{"experts_per_token": 3, "n_head": 4, "vocab_size": 8192, "qk_norm": true, "final_lr_fraction": 0.0}
Below are experts of layer 3 (counted from 0) of a mixture-of-experts language model. Rows are named gate (a neuron's input weights, with its number), up (a neuron's input weights, with its number), down (a neuron's output weights, with its number) and show model dimensions 0-191. Each number is 500 + 40 x the weight over its row's rms, rounded and kept within 0 to 999. Numbers have three digits each.
Before each expert's rows: a language model's description of what the expert responds to; "raises" lists some tokens whose logits its average output raises strongly, later layers aside. This comes from a sample of Wikipedia text that the model never trained on.

# expert 43
Description: Suffixes, apostrophes, commas. Word-final suffixes like -ical, -ance, -ated, plus apostrophes, commas after clauses, and and, often in music or trademark text.
raises: "): ", "ony", ")===", "cerem"
gate1:479507469529448444509627556513545503577492510472514458583465492471512501494512456447526488508547435528555570509486567546523451492510529534502439510454482485505502392458484465475500557460462463554553427524528484519507566537509515531556435527503511568506497479489485531371555479514447442438488522453453496465503459534536508481490486479498508548548495534519425481494501483453477502467493540490498514446539464506552449554520472508515457506462491463460479542510486492461528523563524418435526560487441534548495499571453486506475552529470511491456524445525439534506478453488598396522
up1:527475504441422505518551442583533548491489483491506490550540449434511496519522531588467500588455491504554465524518524446540486546477572430489515482564540477510465527518552521538442508504533510522536469502497546539478411507561415475471498494473540463519438500519485441564506497472549527411462498512498492521489460495487469510562471501514456503495511474539565484492580447425555466536519551503485596497512535454555572477463427478504501530522429450476494465489499512508493495475520496507449449599565478504537539556586456538436562463508456494524516517486481591472494457514495463430
down1:587465487527527509576489532534517452505451492496515438567565496504482478439485555512510505495482476402571536457548475512455503491446503446419459509544426474579499539522503488505486511419464491527442487458549520529553549549441446555530487496445492458538522418513508543436579411521521495515548476462551536486516487528554469517546512452493495397474515467505450536521512539529491498476400475525523534518473460439486463456495424486472482485493487488458468509547575527450560547500514495535537522473477522530480423500548478474541527522538553527498571521437502439462481573501555526480

# expert 11
Description: Word starts in headings. First pieces of words opening list items, headings or lines, often technical or music topics, such as Pl-antUML, Vide-o, Post-al.
raises: "party", "ica ", "addition"
gate0:538509509479458576543508516530502501471506443452412447391481482509493540505525518441525496477472524516547502434500500541517480489467492515459454510528543442478454498561487502451562493454509534529540411489494471497526539415547500488475523498433496470521562526553515468512522477476537497457465492535474538542462395506500536482533494537501488576426423502472454479480540495473487436499528460517599485449523455490516495466483467512467457512458459509534569520489531520536470512619542472608478457564481464490596537414441573509470423492502500497487469515520489525517451414448529482479
up0:531518559518469473531524496446448507532509547522520416507546432526526515460536459462432488483469500468548505573482459445514492482535546516466477577591488447479494525546526529551426524506527461535493533464486493477545560459466516536470475482503502521510547424533513543468511508555384555499571602497491466488506588562530478577453481521533508499498478495543492432486469537529481555504566571537538511534506534561503460517536494477501488523504445542542539446461518524484407484489479481470483436479460444478504523636469475481541528448491519520447558446500429541527567501479496515466
down0:582533576477488500455446526478489480476405519483490482484534433526496509494556403433477467560525482541473491435589518489476452494382552507544486450474500482493473472467449527536507427486555466457524486493542482520439510598520529514480475471491455455581569495517462496507432540516511570525474469529527508503473527507515460523419528462620507448470519470447510452535507438493508553464425523490505491513522498510548510483521562459503497489480533396534490500470486549477472523563481419489509440522482538508489523601510523495499489476543470502530476422502558538507498435532495524452

# expert 53
Description: Year prefixes and and. Century prefixes of years like 198, 201, 185 in dates and tables, plus and, and some word pieces inside names.
raises: "ating ", "ating", "ates"
gate1:514611493513489453471510466478506426498483541482459507450479503495505522549463535489439497517500516536462536556539545455522466511447461510481429558540532471509445508494587504513515523515420428527447535486491498546568531490477508460455558539467633557464515539513535495447425544423500468522545531516457533479481475534505501510516536508555514424503498492446516522500554525407490545487524515521380550600507466511502449502545490457459532501554500450495523475490424548448522509536558490474487549550546440615461478465497478546527498485491486505537495497483518511492412526510541460537
up1:489475501456457512521522448451489450484437494539530478510423518494587477459491483452498525506475494492475503437573511529511390503501512473454429523537462533540506585467587512448503511547514522528505562496412502520463575537427515515498502527453511505447550569553502442502537503449515467488436564453470461529480506445504493520491460471481577475451518506485544551483511521547469497492503492488599474481478493440488417482541485481551491543492417539427548494491590547457497455506485456468497492541546454437503432484466569532509501559436541559549424482541555482475499450534477476500
down1:567505634525501489521499501542557527516497586500494526534503451501539535530518498571516468494463485546464450529475572537520430524536507513489472459528532397499484507463485529536483463456521491580448439513520495522475517527475491513468481553521505446564475501510511477517521522460482482445491494515534538550509436473510542523508554473622544443555434490489536493536608505481460507532543458497468431558410421494459575523440466490490543476446482551465455513574468548480482495496421485504484590499482546525471501471463574495538528489462556446424539469489505468464497520496551516496

# expert 61
Description: Sentence-ending periods. Full stops, closing brackets and colons ending sentences or list items, plus pieces like able in Constable, be able.
raises: "COVID", "pand", "care "
gate0:543486512462508529429523491452542447485450557508538490429534432512587488480492457445506518534474499526566469466500487472521508511457470488412489493541457426494519453486516571496515525539451492407512466479539586592485472491517480552469481501583514466488507536497422550564428484502434563452463538516471458457587387539500474416493460478507525517501491528516559439513501465542495546485516550517499455515444518490513417488490524469593496469437500507543479483422515492523531535480523544492470506503532529517493554474491492424518483480438539523568479541529539485520567481505586466507
up0:461508417507472445489493468513531536520431532472531512483559493449423514545536457501470497497553480473501515442460534518574500514443520497527523563506478499470402498459501494514549487490505526438463417503497533559543476504467451506469509488515486481559499581480479496477480571531453569491494522557507397526504426540443500504438526420472414474508506534460521445543437522526544495553442412421527521543507464446530520528568515519483481450571500504484546506480394542536426496545454579520480474475522493522434523586491513465467502469561478504493547521579503469508457478532484502521
down0:476450495527529504485490503513548489582501565540471514528454489504490464521502530517547502437506487417496463505563502497444533411519498473474570499538499511501551511501523420516472559477479484526460493548523478492456450389464547449438501550520547500475523547517467505462546630474484512472449456457456530469474472485501478630506528463477456449497443430489554493521472509408449485481447435451526511499491433564474547493475518471477474548531483539539552547470464537481501446477483548492471521556477519520468561512499550472485441528472427537450529555536511539517443494416578542489

# expert 46
Description: Round numbers and places. Round numbers like 90, 60, 70 in scores, minutes and statistics, plus place nouns City, town, District.
raises: "rati", "ony", "sequ", "ter"
gate1:556451464539529498532418529472504465500506532434542579470535482485574522519454526398513552461477481456530504543483427539540474509473473480537540446533465475516477485561480448493530518514508517542487546525475476489533497506475579509419549483476490492508497493472462461509494542538532485515512546433566595538597551510531403456469510494494467470485452537524495468468422550440477420474403503511461436490603472496567473568497550538460468509503453500473472517549464439490469516506452559425526465585487535537442508489471493472520512444476434543515503526509543490495475499468509554462
up1:487520539544500459365506540530463540539490535490499462506504436567451554580498559529533445414569501486532452602464391424504530541522522558473522530512494483436505456455496490467444516541535492497533525449530565480525460456532494543529442515494493473530461489516450538411491485458481488428596537470492449531489474454491481507518512523483505573536466484489536508502468502509427501504472483494501481484488511537450487485459486533503462483500465524454480552410489496470482499552451581523525536569520462506571480445583430515481552472513447454488451509547477442459525520554541512481
down1:622538527504532531558537505470481446510462549480498489541559453527459471446443564527575445528485450511414544462482442529467491453479474540477462499535500392475518529514516454532480413513516524518514466462417461526503500441472465475509491460519523511489475533457468534502512512483502478534523525463516471492451488531539521506542471517527481441523542492437569551554514445557517458424534518483485489442481532471445505548509525408493440454498492554482487459467483487537543461412507520556514489462578520609443477443520455479485519464480509495556536533430480434517517476518472414424

# expert 36
Description: Numeric and year pieces. Digit pieces and year prefixes like 202, 200, 01 in tables, times, scores and dates, plus odd name fragments.
raises: "would ", "Americ", "agreed "
gate2:512528480517533472529493472482475558513481467494510511484518483565498546499439479488508527544461505460519463443517488538512511455505440560397553431450490474524403512557473524491449467475454581506593504528536472473437492486431456515484563569501473505477478538512520499557508525486566583557528487518514559484471482524549545534443498474463463465462569526515432490514513479449540519585536545493496546483528517418503430435502427499465431415470439487448529488480498459514514498518518508481536504458491490479420500475477505489456460475489519479484435415450480400552539406505491453437
up2:455470501444566556536518471543506505505492557502477522464487537497535520540497490633505535475478476544535477474472577556481541525473531466401504473433494517523541577424520439521524531518541527497595510444516495503446523573491497437495445493518498496540501555471579484518502533518455520507480555472478473503504551471480487554499438421513529565521442588475515505478505530526503426484518541536600494500517496558477504535470466449508476512521519516505474486512526567487466533521566390495500461496569474447488566473612520530524486569488544563557464505578505552504499539518481505521
down2:448513494576488513543483475473492483531506434517589526521455573579501538503520542451522525451495558481507508528517448497497431467494487531444435524507575473471523585460547484532480483495403494451490490486535569450545578539521583516442477406521524462438572456565479577510463539486477448499481466521494461448542438519484514516493553528602493496525475485507498474463556505564521494470477442437540528467450549562508532538452484576523494487474614456417485496511466472466471462474461482492520476542494424474468518493496528472482504417433484504517496502527493470460488520525478508474